From a checkpoint of a small mixture-of-experts model trained on Wikipedia: vocabulary 6344.
Below are experts of layer 6 (counted from 0) of a mixture-of-experts language model. Rows are named router (the router's row for the expert), gate (a neuron's input weights, with its number), up (a neuron's input weights, with its number) and show model dimensions 0-255. Each number is 500 + 50 x the weight over its row's rms, rounded and kept within 0 to 999. Numbers have three digits each.
After each expert's rows: "mostly gets" lists some tokens that are sent to it at least half of the time. This comes from a sample of Wikipedia text that the model never trained on.

# expert 18
router:545502532523483520520528512533456447500627515546508449486478560483502532458454504528496462521390509485543594400528518480515507495558511546420493505449463455523630462461480584555528550436442493407443387457569519469521539597558528478595555506518477450525367448529481532555526526489537467578471447502433518503457457463516416464533487516451532510483555516501486552484579548427456426384518524565524508480515473560584549564467494481566529449565504470549430579368515485479539474558527536482491450549511481450455459403458557406567518478631535601550461492483522519517481539444478647464620499502566513456453508534521419467570530512495406534493435446482504505442471380552520538458526495484443445482513517527402448491510508459540430440605502448486495531518424491454555434521442543
gate0:559532541397494629505524486542467347450573440402442513474460485467493564560391514550440551487520439522489474543469489473460451475587473525510536537390547514435620484514489612487599483525613458438514492511512518385500534524473515562515408512502503587486562549557465523593456635435462534426451563473448551512471466494496540405511497455507437490547483516588558498580473584483518452425437486507539514499567444544596516454398440542567514521446505475449474440541536492461528517489496553496540476617446482513456455505586504529464582508479417485453503456444536442520572437457435542482535513504433532506551480525458594491453457435397498488446516460462526548528550530517456506408481497512437556465558508492470548516472454530527507554529481509407513585465498489545579445548478511
up0:463517599473514517495493441536501486543593599459591527475536525528533464450441448411509554475621488406551536505518584534529398615505558531526556555463534536485512491511515547484463478526438557447485510543463509472534413572503539551517409509428431455570553519568510444489509534607532531458462442543456495502516552610485549474463440497432481484567512452513514577472470508433455492535441552533441422501488562411556498602470519445506475536524478371547497491425309476499469536579411512361628496523426516464438578512540451467576600471457561588505509468502447475539453564495578531554506452496533485409458501537478453512483499518474456521415464463508531507497541503510517524516498460459483453520560428462552589479499413460499583484540466513526475533430484498553483458502526430
mostly gets: " Animalia", "187", "177", "192", "194", "28"

# expert 4
router:521462550481511510491505486563498492452442506595444427515534621550527518505411495582489465559480588518557546427455591522491546509452541498469467457476486462467537490524452529531520546457392531493513499466596521410552516500536505507511557480495495466484369498521544488535458494460549474613480409481423497540511443438548422512614524457470553478460537558463637498490532533465542443463499516523554503523514463545581479498505420472421426513531394427565401598441586496525544558554563499511525456482471532469505484456463494467528504500600623523536409505431471447528496490457535579488532488526478497580501492576421447425513502471442419483497479494342508396519580461515482536431488470541438535522452568599474430566585496497542388526533577518493472467465427471489532474602464456
gate0:476417489449403452542490387502516498379543427546456512461452537488455469511473462520471554577503393473442508633533463495585529500581452485418401488459423563437517515463523439490544564557522508393507451536560488518472446467552514550444426618499479448527410443571479456550477530457473448487463545481512431419481503527503552574462506541584541525462578445507469458417542527464479510442435493409495586415501581576551472483467557517504469522583589516519544544546503503511471501484523487493518517471599489516496543458400552519489511517567555496430522554428470577397547466551471509507522393507555535546517508505510523444619536515498384579566582480479583500480518491494388497521471487483466544514523494463473541448507495603537477483524510561459528499463422418430512384534540549
up0:467532463530415454617461591487471572465490462473524538381483514514500558522423517475497529547522426474493525570484505514483519451624501488546398523430588557566545577469505524472517523524500549483555532492452479556536552361531510566422439544517424559451456378487507452519485540463458446558504521549522413492493536642440565544495445552534480470411571538520510468523538581419483510489586456407471528525540539489437519443455583476483527460536518437533393537533441467535519542511515443555518515461544505403582523566476511473440518559505598524410518617466505427420492498519424485520507455596475476526441540438458537423504423510517474536540562485407551529535604546504440515459451509417455507475534524475498620526567500498482470492511499526417512537472511390452494512459562467
mostly gets: " K", " P", " G", " F", " B", " E"

# expert 19
router:540425564479489567492576505570521466436451425521473488491489608441549472544502458511480492534484581526531607399478645512494488537491527525494505466512467430486526489517475500570503547495418467453473519490563479442472471479539562514642543484580505477505347516546517538540483479500511550553435488417528467450588486452489402491601486471468544500515464484508523536411532602442526450443444504476600575559502410548580473479492553453442480464489403433542485598495530548550555555538559536520526489477532457449450466446403496466530470422521570574503507397501463523530426533508516524366601446490525541476498528594512527438514474492435480516499472485445495482545510458559476501516491475522474492511414513601395518525558454514502401529478648469504483552490478475463580419513389468
gate0:524474628513422401415527456501545475440502466547557474585547495464553463518495414429519497492498491504459428404676620501476489534460555528472433507564558481508575473431500545403544556506519482565504426405521460449507557559494578516484520486561446427561494473497396471471472463467529491500545480533526557455527494487554463500493438550454516474558569569384561509539567502455510432417499530543561605471511501533519517549466374475474450564603419581448525452461428465488441454545511566495594538536575522613403524496538498503444525446468470541589439445442437430499468469468531540491529489494535503531462484523558472532441514500480463520502468528475490476460505499565508533562544456508429475433440556599396462466593494473422445552506475526515505424517491581488475570544478481
up0:534445431476578557518456482426443493562461513510434443447444464568482533438529575597462515514446446482522607506400441505546431466572460412569539523488456528589468587609543420536522454394507531443518536520500510572490466428478393517514498499466526508462487547567557524489520486502511460495435487526514538605445534425511561522528510488573560508418492450605513494447421461497517606524407513508447362526535537483530515438481525497566473510443546413542436558497542500568555486581498518510410478457399453435548383521496512495539485552515484503427501573540481478466514478533459525523471523471466584542554500546446514438488438523479467486592529451493513456529496487512475448469423543454540550538599440446629492504431499576560583425534552520491535558472469509548599505399533558
mostly gets: " of", " and", " in", " on", " during", " for"

# expert 29
router:551415498495428531444572440567478464519509454596497401520512539412558432513425514561473378528413546559487624352488530511534420543418490451423495525511437511472485529521465525508489582441454536523507493451574518458521435499566467470596472572495494432511462508571515509526415444474526547522517476468538547489561470486509509488491438504496521514507436443511558508476514541484530454419475522538556442582533530546588569524543541533458429451506460486543462569428619497539600564625542562500543453508460494443475430373471484496549440452536561494503462534477499485518470497440528595466612453466541524483462567566488450439592501457459460534535443481421433456512514381571488511540499496511533558593459451545469430612535481558486406514504524481470474554476452451511485430511478431
gate0:507508405574367505498468587495435552430530501532555453556474568493516466533440592530513457533539474516558444356595571476497424463528545605436403499496499426526512514613549579522484499453436559532505431508489498508543479509548485453410574526532503487484475497542465392517438459569571500518599491415484531546519453507492514482497485481396487557485455505545499599532449519519519465449497488468501582541495538546409531605550585614528509487497463560492483428479482534499501561557533537535558459455514518489385513490463530537458461520524589480502519476489540519492481506464555509468469512389529376470502510546503488507496475456471474429550425444517510428546497456558388543524498492529472526442434352494540567488495531502447400536546571371610437538553459517568514464502509488
up0:554452376516546556512477464509522563502604428524474540435470454543509609419451476510458456513492514420525503452557519441434466502494478499514499470440588470523483541618502492484522462460518539516545462476511479499509502464562524487549491580534535484455494461498486488426489535532537499489572519472523482490478489462429495474528534443573480398516509476500507531440525504587512382448522497522407493579470636531573547581574431486532498386512401456469489531534493555475523492542482399474511485484546481558476591426419487498552519484486514409502474462479520553551473562579593539514561557543522491560453517469509468413579496531562546494588592553520527449490588339562599609568440623439414527433462492529558518513490438540468462423523457554587521584455492427456512430495473518
mostly gets: " col", " Jr", " High", " van", " de", " von"

# expert 28
router:624361532491493548475562509540487506470506497542443490560442555447577515434426528522525488561459495553536531403527596563503530464483509548443491509479489407485496539555457569578515554493442564524478481401517502433472464510531490495534568603522528531592395494529534493486439431440595502477447463488510522465494515498561448464583579461389479471481469468524563496448544534454529452437482449462513455493538500550543484569436503493477498510511426498560461609480504521510553514630535550449509487508547529489383451376399471519488457489541536556562358543449473492528563467467503562471572481456514512501482543588504502520555480504458462522458468469463552507518505384566534531469432472543437510569491572622350418536573452514475426504546565473481457497536417485493494464531461402
gate0:507473492473551599345535482533534534424503591500463471626456524470508471575476473409439512515565493513614479460531491538443445497496434479448655471490502415481488476567423532488526520507531533507462518476581500440474425542442494468479477482571447545523570507503457545544508515553546558491471490478492455475566522449556523443495534508474481527417452514409572492525500473501468458411397495473536538491480482531538542575347365487460439458536452538531446458518520408469492506509495572452530469527572460468472430515477559437499518399471579534493406489541587406490464441448459509523524521448537500562564517499468583511474437596439474438467514488479466484467566464497515490529525573572481514442508566507534406457622512519457478512440487495450591462542526481653472529502509376
up0:496451492528624510447479511568538472484487504464434478542533537526459505579463455433535569598424424441551467540466420518468469514530526446466580553504569456548533422467436563522454479585463489498539494499445556423565487564394534497522478486547445545517628504512449490483477488573573526480488535474548466531484558530478584476516567536463549494555465586423501464555565400505549467397522493462516541478504524517470489530401379540520572531537479570547490406536528372487549480520487597461465439497529481430422483440467490475471503444503473577576436466563514491500462462470445529476514550479496625489532438493507502535539361593450495458465591471542532493509499501508528485512531486489542518390532630458486419489554552537454460448460442423504548426558594537640493524487520456
mostly gets: " are", " were", " is", " was", " became", " came"

# expert 6
router:499481588470491612533509507563482436529516569519487431509466552433514519463396499581523447519513501611539568469463528533454481513419496447472558462451488467453543503518512537516502502532464470447481398448554558491449444569488498422564563551581455517638441436548495567499474486530486587520445458431434532577532439455550483341540496468471521543551473459555542531474530540518540466434444551469562530547463510484495464533548538480513408487549469437563427599437519515484588474533595578446473391482538513458490496445468566451541557386561526523535474530454481477519505472472483626468568483466541504584516507547519365517580468493449528525514463459345487505492520425460487522458513421514523498559520534569467425532455502495580431480500586444502520530399417442523543444496460509
gate0:471534567532448539534496480508446500509486467449583435548573512496490612524569504480520407523464471493542600530507527526466450477427541454577463489488444397576488464461515507476486477562550486532498595537575512332503469495578559517476447487512578519537433373433423457624437389487433424575456502482466549425540535487613547518468490483528503503528447580536554539512520498479525469515551424512513493569590465443524504543644480542514492520544446496564480513592546504458469507404540522666469554428501535419458465400506500472548577517515511444465421487506516478537582507418395509453586531527467505594502556466470414501474497517551584501416445523483508498454523510456417533506503474599493526460475480517462547502533487533517537502460533483514453571493496465412557475454513491
up0:537511507575386493510530524531450513503513430493349554471462550496491454582402596511441496421547540420533408477548433538499511463651428558498493520513518445441519537533500483528426490494481489542530429450572485552511575505441387525495540465462439514523547528510599642455525541534547493514592506513539471596491489519428458536583478460480529552407502521438396470476398481561528459496410610432570514497542555459488462415420446581457500455534481478470483523464578536528509464562439514511454477501488461508527451559581475549452515528507534656509562410559455537456455501498605528489546548501497519517538448517501526494501516467521438439519544508478510445466476489553480502505494538471422605561507427432585392508451500518528460453517520514485581495500546483537489454499488394
mostly gets: "vent", " Dou", " re", " ens", " well", " Trans"

# expert 20
router:578446548481461526533575418539468459491483480505522444538589570479467463471480461549505436513461530484504557463560531523516433437396529516546531473505451414488557537600511512599529529423473440434452450532569531469401474496533445470567558500478500571593468469520485494474499496420564579614493451367457529503519509432548482474588568442455479484448495483545481521463555582508520504485482519557527533492481432586529390502518495476501471431452403439571491556435583520500502504560498506492491516582541479546446428456441537430498525493586516477534404511473529519612554486456553546447595537566492536510547526602449534493555513521463504512573472486432516472494522435521524460478460459582483428609471523532369386564536437565501390523492575419502460551490420447471602454522470490
gate0:485483501516426450508472511508475508640509450566481465609423573460494559456470493579401510445473569480510525441516547444472549450376489456450559494533468424520553451507549488470466538573488529501553552461482482479606537531503464456518619572361595539513495464495428583563507440423531387443583465517479454525555491472507532579509549432460540564469415540511488481475468484517514493482379488510580438458463509527465497543451543466511528455583513516516454526516624451448423467472502585487560527500534548479448454463435485485528513578548470420503506397434459577483616597421454473513453475484528507569629547459569528530598432508535515460445506542530501559490604557549520510540513496526416461505482532497490477544506515516503493571452589472513480587441453462553473560517488483
up0:540529467582432497554425490499620511451492478524514460556441545548470585511532411516481627492474471472473505577591445406489465528420442457505436514503539482611519512421526420513487490505497492438541524520537436552508522506548466457468588510455460520543477499490479522552540456521453468511520480512417490505545442510488476544483517400552541578511552652567431500425481528493502521568499542614549470502449539601419474550427532446453509531509513492475434488491500389388485461491496509545470546557603571493486462469476460417530483521509422466542507455500482570428492626429459498454481569405491527602535510454559451538569458498486489461467526508530559498479570603601519534535536405414492385472531498571580462524403585497526483538548550444534469523421513513482506542457541582
mostly gets: ".", ").", " However", "\".", " while", ".\""

# expert 17
router:551438533545522613484520416549470479509511558527441425533510559494606473518404503567522451550424560464490524470464473557594469503495504542463475421451469450528536520561443559517546571584457421479462400442539496433516468510536497499546510489486455529541394459509482491553409492430529506562432442354405423575508512499519464471582520518435543540566555478566547573446534500451517407452429476498579515541468477552551430563576483492475473492508451528501390536475538539523507512539545524475459520569528471461507402486374508424460563425587546536562430535519452485508571606475504581400580490505504583491537516556433449425532528523456480517475480500476443498466503499527546560417491495546491583599469514489417440528557558501448471557516551484427509471541413446547576479520478446
gate0:531433513506531530447542470460457503510554395543472538483508515390524516450494453609441506548534473552442521405497496474510479601468584413574483544470452457421516512423398520394547552519520519517429580479557492485504467598531500547503495488473481347498442616486516578464451511372432480520430476453539541457515524495517379511500491565411558535492486468532484485460511486458424420466503459527511566525579496458505497504477465564493401481442477584490454442463553545543440439488534529441479559538409471529517518552531503572498416510575475546490548516510494529507584507464520526446515588585511495494535529477400652440535538471508487486610517591478429505421462550467456467548470554618556453422504445517539493532559479568556526539458503476528480558502422560483446543524430512
up0:466480490374472451490560613539547500447462610562435438464505552507525442471443408496480433455493545610575527506518537554484501495442443518424541466492491448547511484581471518614561539444443513460592410480548462506490454528495542412520532485513465608503450454577451438555504481543515589556454478518446496496432479441539509394489533428524559505504461550484554480506474558563556532416584597579515501509420532532468494486421491414448495478491533462564551600457516489531539571462524473389622480479543527473535411403515481452526561411459556513518402460487519461508471480559544525494516483446515480510402498560491491519458528498437477527453471378437561539487547419538499594493493435466442481484454541564436432549478513420498421547523565515471491499452503462466583449510419470
mostly gets: "|", "==", "===", "\n\n", " =\n\n", " |\n\n"